Weights of a small mixture-of-experts language model, trained from scratch on English Wikipedia: vocabulary 8192.
Below are experts of layer 4 (counted from 0) of a mixture-of-experts language model. Rows are named router (the router's row for the expert), gate (a neuron's input weights, with its number), up (a neuron's input weights, with its number) and show model dimensions 0-95. Each number is 128 + 32 x the weight over its row's rms, rounded and kept within 0 to 255. Numbers have three digits each.
Before each expert's rows: a language model's description of what the expert responds to. This comes from a sample of Wikipedia text that the model never trained on.

# expert 15
What it handles: Determiners and possessives. Articles and possessive determiners starting a noun phrase after a preposition or verb, such as the, a, his, their, her.
router:138096124091128120159203153117095162138174126106151102172118075148100139175063142110137136130155152152092226098097102131117089145116096157114077135152102072203173178165141152089103119166172123114101081129148150153171115110128156185107113089126109176122098168139093133078142149086159127129
gate0:110120096161132096159122086129148116174218141104186061134117096171113078147189095232090088087132060107105151168135151130155091188102114119125077083148138042059150130151108107154087090137125146136106153139168139103131134129111133123126170145154113144172170145133130177079138150123146073076
up0:125178188086127148076143165152102123155101126111073203104123143166166197130071152055190151122116148125162085067155124140096165091146133110117179180133134177151111159092164121048150173086127132142141098118101134158125141137118115159131075131092098092047073107118154150216116101129098138115
gate1:091156141167156123175133147153127171162149107162173139110107151075142136116177116155119065126103136134088162098154130100152104133172112094152140156083175144126108140081182105160095092159085097124119142149172109144120102167138158083078062112131106042127117131142127104107086095170129165144
up1:123123119089083138095128136092111108111122195105105144145176144180102099106088184085111149168149113124155110167137120103104130115088134142101071136133140108118160105181063153109158092112147183105130093123045188140088167100177120154131158125092117169147147137128093162151185187098110118133
gate2:096074065102081087096130162120152096123121134098121074158119163126140132107163155160171147117119169131136152083157157093162156103106137124091129166121140138174127091141104076172107136065147165105155078096142216177161101146123153177099141110060127166123136159166083145127134101119088151161
up2:131137192187195145129148129105071064165116118157121190116137111133114118109103126146130140135087096153080087133083142184095156113145099119148118124104130134095167151084119155103119143210111110141125139158150087087109148129137096093139114146161088121138120155059121114174063177120145114136
gate3:176114162070155106125160123155069137165131128132119142141093124151156116118137118063106158107165102134188072157139138085170150121125083109104122128146161106129061112129141135108085167061136080130143084104104095173076085131115110151135170049159120121135115151072152117150126161153150121161
up3:095097128133079116152104186093155131140190127114181128195105128159093108082160102101064112132159121123119142093117136180120089153149079128115122125123156105058091107097131144186105148137122150119082114159143124127110098110152210183118179138108095161138154107124062101184143129108122132105
gate4:078111159150086107109153131143108116129121126153066102155135139206148161094093118194138098204115152107164144125096130170121169158078150097128101164093136134116168161196130116141107156130092076108151130134111109093082105103098106153151126123130160130085156158083119094165075114088160131117
up4:106128144141087164095118112169114104106126151147076133148172149148124105090091117136141107182157186111134091150113148173122130136078182113137095139107113186111148102183152119169057144137078089122175108095117096090085121100138127107096113140089128132059165137156145132141096136108166152096
gate5:113104145153122128108114128132165128102146069167204109115143138114090129133177080210135142127078094135159138108111142072155159092088138118123134182109120156105114101142112130140105128094099090169165088140121104152094139087141067088102160138098123109078167114090085109077114159081131160169
up5:114146115145109114083117140118169180054097095142186088113132102143062114100191083209120178137079102098160144105111148085143094100082125095099153152110114141082130087139113121100127088117103122131151116132096138176148144075136129100106171111120080056091151099110085112104090178111130105147
gate6:095113139126152146108096142127113142129143074171155184142116107163120092080137173099088192110144114156173113083115126131088184087139154075191141106144123148156134113158074129116152116165089074143122143123036113118088140157180110131185130129164113140175106128070164121151128131160138126175
up6:123178093114117119144163110103098138179139103148120073160144114128129125056167102122196160076103136105093117158165122111107123176086125091139096112160197139146147134082148168111074113140197162084164086142143178203165125124124130117150122116131063078122142097174116104093153121169131142101
gate7:127133100175151121084189132129102153163132116148142063146135153122116140118171119106104133097134133089129200150127134103143095126148102085139112166077119101117145188092130098075147176182058108114121193177122155130123133106154073080179173150146096091135158097123138123156161063163083136143
up7:121148116175148157086167083115127123157117100110159081122127102153175147113121136114096162156130131102105151144101149145145162132161094057157106171059066106136082173094181096105145145171107078137140185162116124137133092088127150107150170100107106088136116070103130138179107096174054137105

# expert 2
What it handles: Mid-word name syllables. Short vowel-ending pieces inside foreign or proper names and places, such as Alv-are-z, V-ene-to, Carib-be-an, Cal-te-ch.
router:124133089137158144188097114113168145106076198180130096079153154178092087064162153204115100145139165160150077113139131100115212107128106206122123126120117164149139125139125080161116170133109133111172082089102156126212141143152098093107128072113078107135175138127101152102133183130153136162
gate7:138146128115154116114129155122143121145080070152129106117162115191105166178163109131125159144135081119081109112173068123093084153135093180089101143135115114130089117093182117167128136141137131128130146128148169082169138146153137073114166156117157170173100098145143045111109108145184077071
up7:144135186115111109107144119152114077111142163195119100123172108158109127122100120137144158139150129110148147149139097183080155055124119138173115144098075098159104124125173136075137141188189170110112101122165151110075149125130090136102109117087133189110164151134083161102172079103109158064
gate8:150096081149144157164131056139132119053147050135137131107114141111169094069153134150100179145177108152132136184214105140161136118107114158135148145154140139166120100113192166147096140155095135126121206170145150183129172077083114105129199123153154067161068132144094172157090184144084120159
up8:092123134155113091091101171120117055112127146158121166132160128187086111160093182136118132220131133130113089163103179133115095118145090127110145146142083097118152170118098209166138177104157119116146114100136085170089079161131062160077152163110118118088166122115139118156128086120109116117
gate9:049136120184109121116087112140122145119106104172146092091139109054098166153118146116111112149105156103112121071097164124159113170202129121110100059118140115161155174090094102139143123133108110130121182076144147153114132103117068162115087107188129119224138163132187156128092153149163109081
up9:126155124163129156125116097143096130119168112117110118057085101152105186067200134137159087134134140142111095154111147112099128134172126136106100149141070199088123109126125155150105168074164088107157147089080040163102147126123098121122128142122089086123101143164166087174110071138118072081
gate10:091078142130053097129135160113119165137123157100120103119121146114120151078131178121159101131117126078103103110172128150094123127060084076145127117118105080138125123077150175140152100181186140167147155105144106118106164122165136126083178112173123183101146063128177148074150148168147113143
up10:113132100059036085108133122139107108148123174148117143117111134165131124082119097139117091124153136096105053128137149079154113142065157109091079134127122080112197149092098175157125127083133184140169138082123143154095158089151105118080140111174171154121177132105121133087138123102136071128
gate11:099106116119197144168140060130128088157071140109114056100155113144154117114186129160123146095056103096136147105140121153182105148068170152108113100136143137123155134131159103062173108175138114118146135119145130128123151097122122177090162087103149072169058043129129146100119139167090150129
up11:107162158195102086133124178117140077098162100088162196147098119132085155161083084110097113143204107189078173171169154110091149091166107117113177089117145131096110114125127146196066126139156162118149080106092125109106089125165129128116098181123141185150152213085113115088097134101150092108
gate12:166091072106154087121100108117137175116081134189169110167147155119139118154131104122153076075125125127102060143129102079152155109115170112123134075129165073106104132110149153155108114169148103175150195101100129087119132123119169099097119140174138120111151149126130088144130116184155127193
up12:146073078172135092141144154144090141089146139099132116168075135085130107081085180234126155140138144142134125096144134148127072103188083152102145112163123081140093156098151089111037128117116142176078126128105125133097130076144106144130088163138119106147131171093065161142155127120124134135
gate13:143091131154177153150091145183136130108141098123143129137116125099052168105114133148147139118081116133145144118108144146069119110118119110112148117080222134117145137061161049175141072188113149095120139156139133133085139108104075125137134161132111121147126140090086145047158126092085128158
up13:161187091154094079133093133173074160133148132151096141137167072164177079082094119155164148099116151163090091154088119150168146122184173138170105191106029132191120093153091137156159108091091136110141162189129156090152129168131113087126107144130144118122135125126121122140069121099129092161
gate14:125084026125123103092093095126149118158078108175129115105149127118138165045160096193152122162114163118141153155181114082140114114134148126122133152118163144169093109129078193153135131140083143193158099112106074091138167162130132147177141165124170139110106141095082175089127115122148134129
up14:133089150161115172111145156090127178170172109122118102114105128184111168111103090033163146142109074127137084102167146134094177078169139143076122170145098126140087170106117115167074154162137149165129179123124102131059106118110134137165102117138151135137135124121189168177177147026170089075

# expert 3
What it handles: Initial capital pieces. Opening capital letter pieces of foreign names and places, often Slavic, Romanian, Asian or Arabic, such as Kh, Zh, T(ârgu), X(iongnu).
router:127080165087150105065137168117149132078183116151082102109134151138073154083140147082123133140123157152107145132126092102147081127149087132153165106130175134139128125160158137092128133143172094090184109117153106097128107142099114174151097099089147151127110083109154109191146159134174152125
gate0:112108105087100141179125063178114175140141093159156149145126097102139084061152114132125090114191149127108141115084124170134065054131042170122132137077103126146109130104176144134198096113106100107048136125152116121175086090135071129138111047116130153130110155116135096128206113140124051123
up0:089136151135125104097142153086162115132132162096114173158141171202147116169106121125182207091126086147174097111121101107100171164152200090117126143138152101084154098145112112157048152135132136175198136130110082150126158158151171100136130185134120138141123139127101153118070110092143230128
gate1:166101182189133144099125128034133168126116153107151114113109170081162125146077134103192177066142122142127131119142115124114157163145145185086153138149089150099158133150142112097140117164198140148110089102132103136124197116104097166136158139090124102169154151174076089124087091155141077177
up1:117128110084094105126128153190101107103171067135107183129134062166114097090154125136072074182140105113110116145120140139156137084127149045160148163153151075147195137103111100088091138111091154095127138201120138088115050130137155130109103121150135167155098082090161123110145143112133161076
gate2:101163139178168159119157093190112120177110112145172196110095132117083097131112092146147115121125101137170137177118121136085100152117116202116116101099149083181153111144161148159168120127131112085129154177100135103152095108119109101144111149144172000097122156128150008221097135128097091154
up2:143101102062078092103180164123139146122103118097125075059145102153156155133180151126143103117112172120115106024154179114144148116136146068080162154179107173109154108094098135129056100124125155158116111077122134156163126174142116165101189150135111207143109143132119190093136113119154161148
gate3:128070103155125096119119123143087118164103128197142108160156152109100166151090117144182107146094103087103146133058105069128136152120172141106150094186106144148012120168120139153168123154151133116142115087125132131097137151094184131126155121168110117063103120106109110128077171183164125153
up3:153180143089125139188097152125169143108163085099141183128121075143195100136121152091136160115154182182148123135169151176120136089134087160080116189045148080110178157064092107145121137131118123142124109197137121127093108134151098109115087108130142154136124122137160113154168145092070138131
gate4:138190184113113171124143125176089228082123093163145106089108144133167175101119120109091119174131139121160106144124088146130143151078096111169159125076142113161108133180086093096156090150173087044044151175107179110114089109077137093105130146110117110104109133145145119096118119179108139132
up4:127085120118173111128118159112179056171137154126094163159107121138166103170176148120133119118108127161132121126108163125075128150163162156105119126136115133087130158184173169151129153147070182198141152090143109098108131117125126174202159149149176146174121117052101150159176158066140081121
gate5:116142130108124129124102139091079150138120157174148149149082154094130161081155141159151127196142137185100072113156154147132070139156138168081145147168178115125174153183132188146117138177119109133068092158110098109139091093148111107055111079181138090117069108105156178073159152100158097107
up5:134122146096134150110112153082115188069093135140128094120132194088097117083078157133101157110123105114042076113175133125119146171143093169132096128167165137143170080134183131134182140179119141120126130182126094182097071154135097118073141079186110062153123167099091133050198178100122104065
gate6:127129209143123124083141145090170121136128114129144104104090126178151110129142121143186153136125169133143154104095160182124127113168100137146152149125080113104114134151158131090149139134170174145108108142205194144182199156122148110175135107136124111097079100180154186114145126109134116130
up6:160163138148117145078161139102101111124085146115139123117129116154117102139174110124126164104129145107142184106110187135117114149147095102127164154152080108089058134123157153092135134148194190156116126137187178132183148189204096134168100110172117126065095098183164133094114129100123101118
gate7:144094049106133139115081168137135133175128162159054042115173131135144122142177090105145086159098129117133126124104091122140086091114134130090169132157099137138111169119093140097140086126067075112156156069128067109085154087168097135098143119121094097124091173087147108157096181163142139113
up7:088157173121109133158143061161115068097124100105198147178105129146106142095104189128125145085144145113136114130120158178106143138157140102146156126067182116128109116156124153188121124134152139119099081108107173136136143171092174130137080138120132138181185081185156170104155082097098118114

# expert 22
What it handles: Single letters and quotes. Lone capital letters, pronouns like I and You, closing quotes and parentheses, often word-final fragments in tables, acronyms and titles.
router:140153126180165144051184184119181172151135135111101119135140127165178155163155107098107129140101098096155070180116125160113110095188109143139176131146135109136083092101148063120115154180113081123105165137141124105139109128124093124107114089146127114081120138113166144136182151069095131106
gate3:171101099083092118172149080186121107158109160116161128146107079130148140108080144139116145115161144153101156110126095127165140144150161107048091156135153156092078183162070086165085077147111165103147111133095108105128145119127114113149113049129100125113142114086155083101176073066157119140
up3:168104106157108070142164111102129099150106068102112161169149094157198123090135158131135149138175177098105138133132136115111151090126122134082091105164132096115056156133074118129122123168052152132123102121107128109123186117139162123135142090132122074140175112105119155080146156047122096112
gate4:140121125159160107200166099133093146110091122074130135140125139174066051158093078081057115122141098183169124166078118123133077093150149087116151181082131098154110186147156147150074126136047201118142145151097128132080138077130123150125108110105082111083094097140121132180085145136117113137
up4:106123099151125080160190151091047088123133133150169138166134096151081099189034102091061140144127125156122125159106107088141133098107131139114125184109137092113103142138114134131060133074139196076099159093128137143161091104141146164153125125107098066111135105098137125199135123116110104123
gate5:140131126126077096080144102098125120136096099124150125087117146136094093128199115125143162124132126093131146176106148137149043190123116082091119153103147151068144145160099136116173123134145083121193161057157157139067098173112122127136158112070048076122149119158135160103135121097100112132
up5:151092134113151153131077127132140105124112128175093124110099134096133139118092142156160135119103081148144144154150075132175153165119102063122111147174125156072103112171144195070174154157102142107174145074134185180099107106109192126126119090101077060151143165149160100151090151074151112222
gate6:148144098112152091108119142060096120131100109085129118145124129185160095051083097078096127136156069075161101129187125082135124170133162126114101098103107116150126115095147093142124119078157147069154078108147148098131138144123112184065169121101097127070127144162127111087091149110051184100
up6:133120138099170160134099184141189117124141122160118154096147135083098209157177177136084149083085151139136111138100158153103166112066129143180147178164126190129139155156132221145132148121142168178109130140116088167119147120138153059187136154117123151185143110133090117104141141173127115128
gate7:125123175189114115106082148135134131129113138156109070149072140125108113152125119128069148138119173101127115176114171164147153183139106154091127156181102135105171075106142087129087135134100183087181143182183148159152136087103105094144164108146103136140109149047188112094116111098136134074
up7:035127099110068136191173115124156155118109059095166170132136102117129171139124135113163136089114158139135085081117112146146112122178169130108199114100106099209076124142140134093150146072106158128128102118102111117113137151157144086138086157113115084076167144117160092103133201143130136116
gate8:108086098193076139098098104080093142074131101147099142179059149123096121185140113151082140097157099179049123185132144129168069124167107106135105102177132185077145133170170047144138162126148131131104084160191112091112126157116127129124094134135132182102178154116078145166135135083180126120
up8:141167171071138124136135108176158108129126130113103131115176090178103137072081121085142166131101142101192147105126114129116193130094150139106167141035158097164121159119140212073118130159069089131142165092090142116118118103125104151119126119064123117141088087149148087099147130175086134119
gate9:126106107154102103150167133085109168119147125108171155120171087131118124099136133128157104098113144118081083102140145110129143082146091128161154144174082090106087101171172066143142118077126090136173140089103113103139121177127113088134100125162109130121123138137109100132133151097100121098
up9:133102121142114114120147162089085149097107072110165150148199106103141117125108131131145118161091140073084067090201113082180122095140118095137119123135122131133093069196145086087145161095124083130125111117072135126070102129123085103107101108130123120115147120119135099141135136090120086090
gate10:154120150190089107101124157091070120096134161149073131121091140114141120073158120127074168148156081154117138137165119124139107097155085151117148136118118084089085080174168096197121107143134088129137119109154120145135115155099146050113079109113108130208103099112125167137173087110158076124
up10:173131115054169168177111120156161129161098098098129145095154150141142086185166149119159125130144153120138109188099108152138156141135129095101109085090144182178132136052159209033146142122095172136096107148175185072112142134104128147179154165109154150054115154145103097082155155160123126116

# expert 10
What it handles: Prepositions and linking verbs. Prepositions and verbs that introduce an object or phrase, mainly for, with, of, to, by, plus despite, having, include, provide.
router:147154150082161077096151149150094132129125113087130103156101157105147102108141149166159136108087200161151111139137090161155135156122147096122100100106146118138115134143180153147130122114095137126127076146132100150160142109107091187108101133108210102158086129091193126081091115093130108083
gate3:168129124130116106120116100115158164153107108114149179142166068122137093114120111182136082117151172112231104168130116205123122110069124142117113128134169126092117127198133122165173134113116129107102170085131144148134162121143107134071108129155081076141142112146110138159118046123117040178
up3:129105180190095038151135142109100139157147086091167116129099116105108084130082149163144157137139161117205099169161121170038124118076133125125099148157189115133155105195164163115152066143060143108113141091125107136153129134161123129091131136155135106121109140155167164104153087141093063140
gate4:127122077141190138067100102103167127138139143133128131081094184089127036096126123101172144128122119136122102107114126138130131121098094147076052161131139130122128163113119110123143101118185112158113076098144130100143126128047085133061114146113170176071117088117151168134127147157151109175
up4:122070128134084138158204174094132185166148134105114133184221172153129197146121145167127105155129106148172171149178135089090144125163126108158149085119124104145129059157149161094154165134145142110190157146125144118147130134239114146152123166200158147122119141095083044132135146144123148149
gate5:111081174089106152161111092150063112116122160094088112080107072118165186126094127090083146149148070064120103116162159077172122102078154137109139156118115151148161150145156156143121088108130076104132075183194174141116127105152171161148113144156138132122147119142100077144140079125123150160
up5:106134126090107146166124140189053063151161159099117165103145067154116143128167120095119159164082081078090128136197134104150077137102118173117100164153141113152157098141179154129125077146149118124108053130149149145173110127146111145136086178143088171120092092130086101090122120150159093144
gate6:131180182070179097137117142132064150143092115119167100112092093110127154123173138000144187152158044180118074084139150091086131179090121141102175132115136121104079116181148092112153100151140094154108142106117102151140156116142140092071191123140084196085136088139128110159120197146134145188
up6:109142172109083100128207097133111166106070100099105107088126163099159157082140154132183180146202122111136119151160140140156132160127067139154122178150108093185164136119122077153150143122209130135170069114133124100138155171086134081116135112116118067068163126113179073143101041122158096136
gate7:099070148111119100093122084102154090085106143085184106098086162089046125101142150104164124164129136135190135164098095148098083189150082110170123104134153114124129119128108128126124088136150114126200168120113145140140112131169086161087172117092066168175121140176148168136163109127165093096
up7:085120162125119084171119170131102084067064148136182137117075134099102153079160134104124152103141190160171145140153058182051122156102085078184109105104140130131128111115120090141084133198060109139175111061157142117098113154120088157128176171129081147189140125154143183194161145103163117075
gate8:120118060138143135099121164098166176108157149095099064099104088068057098114129118129133110091104078110176116121151147128200119137113128148146149101136122093154106144119105140152132122177153150120126145121083112162190122133121122125104088112068136084159140201089118149088165135162155122140
up8:138076124145121138121108092150151162130113088108129121099162138121190169136133100151069101126116119121141154082204114154123141206128102142112144118123201153088099147123113084060182090146179074148161179168167143138121175135145153162101137105176191120151115118177101160148091147095125199064
gate9:192112142154142149120097128130105130131127120102114090126071129130075147120143160139072148126115105118112150159183152102102137134127125114114163174060176101128117164108090136165167101213186151143110149135112096164090107088139164123046114189124159117112159095148168129116146113133086121132
up9:186148143120108161113074124139105137110103080110125099109092132125125155097115157103118179128160090145079143185142137177112210079134142117094168178121170100146105132090120123149146115151139172128120120159089065147054121110153133125081128131137141138153153071123149126125113124044096076109
gate10:054099146152166153095112122171076125110154179174108084112153191197122125106103198148138118169168154099114038157135106156169117145119156183155091182121158142174135103170154136151094147113152141124148114101058099125132121092078176153123199123127107127103145116151135109091143169131077105158
up10:162196117122120158111114108074143117186157090078099127129121089097106167136131112121134120043084146186186155124111157089125094065087074090154122147090169094085133122054153092168113085102101143125137153110128168150081133151177101062187063115132118147104132094101143150156104120133191135090

# expert 17
What it handles: Given names, name endings. Given names and final pieces of personal or foreign names, such as Le-o, Suz-anne, Maria, Peter, al-Mans-ur, -ensis.
router:133135155158137117096109115085126201097128152132152130120173128054139143134129120151146200061103115104163098093120088126147097156159141072135157132105151116159083193131133139118116088105143124124189141098096125174157093111160130145108136104148161173143151179109100150186104119128091116143
gate10:110110143173055147090134156087138125106069140091108109203087119181204105162115154129158108145083169124131129125201122195096138118141096150118146104126109126097120154168148129114127127184113095127164148166126097098181169130154080139142116165193202087167094112083142105104118098096117158149
up10:107044142145089125083140117143123163102087145117165077224121107138174105165136138139145077115110173080138123111183106199142147123095094131104154160138117172106080160132156107161124104127067124155199163174134113132190152134123111156136104116150196090163131175088171123149128096083114159145
gate11:126125141059145183128130170150107089122093172119091170110069147073121111131084140175117058165079202147103126081117143094086107099151155149125079048136155116151091143091114141182100127104114167153138136139103106137126104194111143100119152139192144129117184126114160170122121123078162200076
up11:142058138217125161110187073128192090087140176135153106167160169179129154122093133106132127131180122116125163152157117148099094130119151125196082150147070071185153085116116150088148150122110143166146104097153104106111135083106128139097114137107102116097162110119113043083077180106128150079
gate12:085078041119138077080106162175102166148153111098177089128094162136176112089117173173117117114156141150095104133142124147072132124124117122170149147159102106113181114135171181128123158151128131171192127158140074118151103049077115107135075091113167167132186180117168094141121091127122106144
up12:110145074147132143170131090187094105138162172119155139145114176132175154154138109137083141137152121143120189100172151138121121106092116160137108194165137122193115135114161116132080080104091131138132141121098085089162116122130096136151133123175119115092096148176103075129136122126133082126
gate13:154100094100133200142093175117116148146134137066092097147170115146058192123133115134150078118107134137109144062113081125077111119186100135130143106110126114088135138138150162120148112125084150151099094116138176153148172198077142185085194148148115130120106127133135167127158166120168023161
up13:141134110133124149167075134111174111128156149093128102161139141116061146119115097111128096084178126144089113083091115151115157168146103200133149096096112110059135180124108126175131119133094105171104133168138171140142076153085127108072133118192108086133118141138094157057083143173139075193
gate14:169140065156163120156147131081103118133088099123144142107121087123194069094087101127054142111153142101076094154079134145182114161183139105088072096099147086150131150134119172163068183142124106093088156088080116099172098135115102103128121161070131126170142136171160128142023097159086144105
up14:176147111085120119159140162102147098148123114094143162090113153118089055125093083127094128076100115162116072138116064185173117090141126153097035079084055128116139127117132136129062172122117095073052152121072125118148123150183081111108132147171112155157087135184177113094010107133108104089
gate15:132119105111204106092152140152135136142192156192102176146159153098151122147139135132158174142057115139137149076118119088120194090163141099127083068080123146103111150106134204159109119129133152125149150147126121134124159119143153084114095071084141157095093117152099083115154083073172096137
up15:069127056126053114151143079070093146137109170099084103148198129108171094183093139173106114121103150083123145130101142188112144115155144114167097091129133162118125105108070148130106069214119118155042152160090112142078154144123123097085127194130112116116122121178144123100107101092149162156
gate16:101111096159156126152096145184147082091156145158098104131086153132131111126099138071114156087087120166118066116125172114085172106093134155143111078085138081186141121144148159114099122090107109166136228145126066165136145070091104110140113103156097106183119132141146132135117150119140092155
up16:151123128120075076143097104156143094106110175111185108096158169134144113171117148136148085071144067105176158097187052154109176172111135124156119097152114147093079130142178139154085109152129075112101166163146162164095111150169162084113193153108098108095122175164108188123155122143101151060
gate17:163129140132133066134166085153164142161048115157175135137140114112081151132112168131101134096094109121202153151104077113122150156179108132074162110133117103104108044108130165104181117129137153167074110099140104118126151139104077175080198136150148147133132122140138128100174116121219178172
up17:111091128148127158063128191168111140156174136134147115128133145143158115137117123077159163115145117139111132150125137102099119123089165076182096160130126126111167174107078111145104131089145121067104108169103125182132059109109144130201094140121133095133093122135150116182086145149099113074

# expert 30
What it handles: Vowel-led name pieces. Middle pieces of non-English names, often African, Arabic or Turkish, starting with a vowel, like ub in Azubogu, ar, al, ak.
router:084114118136172094112122092093124101106151113133104143109159114117116128117139171117102092139171118062181125147130152161114183098120138054167130150149118101159173150106100089163136087102171171086113117123131101121173139183166053127124165173129141163134141165152189127193104144143132129123
gate7:088143110102119149101109194130131105119132135166122103135088120104076173143075110085147186139158119194113136110077157174107153130148114129089155138123107208173127137128145134122065122104158147179150128129183099143058174189163155114120061154130147133157104127135081148129113088095162125159
up7:120125105099105146088182182103158162140100149143086109120140142152095164206136121127146162141161171137101115082120140125091124080098131139076180133198104208172116146103160179097121088133152163141134146121163110175092185162141149143117099130136159122191121057081113140150106100164167181124
gate8:172113091088120124134095085148099130123142175111173137108132168129113165145136099108137129096133119097072093112112111135105067106111099086111118142126188155097141105068090091086105074106101202094113127140095097057106085151087085092184115111187066139165138101060101127170165125109112103157
up8:149094151081099129170152153116144130138076123099088151132150129098143092101185107122068151160119172165163131157127122141151149176214106090125137088101082196101101149086143111165173150181150132187134145114161203112083154131123098114153171155090136065081166095134155178116127113149088085101
gate9:147161122144090187142095074180156142082132099183109099103121123102147117133127147123136086068164092146130205125104146156132115130085198126104080094104098094144153139113207096104120136109099137117128098104137196128113135122102136152171077142142119179110119089166164134151184168139084063147
up9:118113169147185109092154157144107140129152176104137110143160174157145113141127074110087154134130122085096055115154151128135122088098117124107182214194149151134110130116077144133139130136158117091130124212043087101157136152112162142055150130133121097086136168109102168130113083084107146089
gate10:117125103115176164125142162116158112167080136088120138156111110105153084098109106187141156172139169128127177131161076146145134192195133082149163109106076099126169154090103140105149130086146166126176138173063141095084116115100065172086142141199186077119167164137141121128134101092093081089
up10:154116173131119083161154118114154183119144123134109139201115123078114139133108119098147116059080133101161110123095177060109115151177087145117109137177139141168068097141118174140118094108164103069098135183208125158141146140149145125108171131116120137151150149156168172104156163183102171147
gate11:107140158156101200099085175095162121166100078106078102162133154133104192142127156212042100088090094164151180073103134120128121132164115121086152169075135076135141191154136082081127138144118129137093144122182085094101130155157155188129107120145098126125109128073128072104203120175125101140
up11:094109224159123136097162177168137175073166143118132135127149143180166203113150154143117171151128147149100139081107094151081097166094161149106113163076147098133167130114138132131137155095103133125154108091159086086140153132145150176105108168025091151088112116048115119152156153131082128141
gate12:125142120122150130096141131118129165108182147150140097111157119106132177128133097141129102101139177190165089117082121134119134148117138103135161137167082061203095107174203072136147096118103206053132151120150159122097115115140134106125178043151119126059108116117153143131095156199145179097
up12:170145156151109122084087147148083160106148140139134156146118148124154146142143082089143085163059075150153066096066138125114113168160105076160136084115073044130169137145112123124156138118100126143132055070080128167113120088126128122112099101120178122104164142175146165150049160142146096140
gate13:143061091127107108068119118144108090086069147123146110132107145137143178117146116090121127137112129116107140115153119152122135105134118132110160136162169069119089153141148127107138138136113141080128117165090101103154086117086099129126183169083167161119127114141127129170179196160131115101
up13:112152103141167146184179151143140126182150143152132116172127115092128086140108141156145119163127136149181116145135146099125087143199080129175111155113088124072160107121077103141108108138121132185113119102164117158093211105155135126119062091185094053083125113155148162078101118090127172142
gate14:136090186087184138116150089164117109144101134139124108097159115130139201142134171091156120132175168127069168091101073100077176110115124176119116099182150138147175147085153132141143110088136097130133126152150118191131137109134073154184131164096103162096113160180153083105170161197135135077
up14:177109171148115150190086143146107086168130131136086125170138122117136175142147150136159127096122126129197156055110159166171165092063100106167156150111149096110105153151099107131114124107091145092152134121149171107133140072113114202110138159176135115133143168057149130128202107134127095082

# expert 12
What it handles: Mid-word consonant pieces. Inner consonant pieces of rare names and scientific terms, such as l in Mythlore and typhlops, er in Theron, ph in genus names.
router:101153127140088159145088133134156136130176099168146106149137088075131116119066107101126139097115060144096168161119145154115173109156159084111161156091128143068140133060057166130141123108125123140205123099166114114140201031122147142126170131065154086090120111157078097108131111163195071111
gate0:126124129178111073104159170080162207097156118117111159167094093078114109145116186063163162141127105149158139058127117112078133149067124149118122104137101110112125164121176126117220152135133134087110083213097134091094167092112117139120135108091098083121197124129081098087112111123105097122
up0:148112075105111129095121162136156206097127142185124118176089131083120123128114186106144145138114081182087132129124097122103120123108151118110147107149093120118078177163094104154124129119121153105135133149157129132079122104151124133067148154085139120106180128101164100063129157102041120114
gate1:140068077150117112172157167172151126121099104127130103150156120126142078131111144062129120179184116126100157146137091122096116128182110072126089125076107153113093138106159142114101186124111115099102182157116121117094143088106106134189172121126182133092132147152124136132095096135148139082
up1:167065150117179102117082095123185157103122170141097151154156199144087088124140157132141124095156120092039128136107149076152119065118124135128137143137114095124115103167127129105114127082121147104140130147057166170095105130129121070093160086109116147162173097131162166084116149145123158117
gate2:121135105150107149126145105090186113165134088084123127188151146110096103181096103131169055148106181116060189190177077142126182133117143141104164186149109147142112096109144136120089108113186087107106086148139045151107140194106076151161134101124116086134161095126141116075099105143111164147
up2:160149127124146173109125095097159125106136066137094193159134188178122141067153133124122168134130183105139173146098161155124154126121138118089153130137133147120145121074129126145169077084134125138092140132172136121105210190087063133112153137133136143126162100113106139126140143170130130116
gate3:081117131102130107159164126115124127141121111139103089189117159152154079103130146162135118075130154114178129098210072116117150148109122128131085176131122128131199102103199081148129097149130122127154151147114167092116178134095096144145111131121119125052108135169089149123150149118102098120
up3:133117087193188215102103152144179076147154105083145121125080113093150107119106104125115172206158126113121136145069163106120068097145182171073172130147145125127106129112056090131118118139119124134131135135181102030107084164093085132061109135130135147152143153119125161201072118153152149147
gate4:121093104118056152140174149086182131125113103098094138109168134088125150122117156117089189131140124091086091179162146151059196165166110127123166108125138130103170109093110110092121088178104151130157152171124102141134123089088141165110067136146136133110151190135090099106162084162170101132
up4:095063093164116125124176160113150141125114111124085138120193144068115147139114176130109161094126109074080086137178108096042197142151106142138167092153104104123179139125098132115107055133127155097109120156115127132132140156091097182070056173092138157087169126120083093144160132148156086133
gate5:125145049131075129153138113093088101097172202097140078152126107077088177144115123158163087127112127137136188138189130117085102127071171125137057177091111114154121118135126120118122148158144168161143185146062144144102135125157160045119165123157145106148046191125172156124142092145119123084
up5:125133095131111107139116127058108119097162147100154101119130140121176163134126149141143141076166137159097146110167131134156117102165138066115101133050030135115128143204166081122095139152165092149081158145086152159201149107118152188102185084144123124165171153082132130124102112151082040142
gate6:163111110167108138115134063135098100125129099148154205162093097125172150086126115142166105170094096096119130165100185157099168131107157105161101085143126112147146109159083155148131078097105120134115073161136088133120137156072146157136130111133143143100118068183136075133100131062104147124
up6:143132169112154080104116130200185104139129160122123143141116115169120076135177142112168101111140165166130138019181084100164132087105085178075116102179167136105133163162098092152134155119139171140132148159142123132125108155207101086091109139112089116175118165127098126145108125145115080145
gate7:156119168090167132170162137104101166134145151137178172120111202098114106121099121144125073126115157116102154136100120143100125171116095132093169154101090190111078095064120104191168132152059124136134172147186125149187132123143161087141129091134128106128127125063143098103081091096131100106
up7:110090134176177143135150120105134143154162142115120107222065177159166097126143161160152102118144147130111051114092096141122126136122159112069179136149132168094091126172139108181164102110091105151129122083201130051110119126137122140132090148102143181079099099115115156119125091122109120115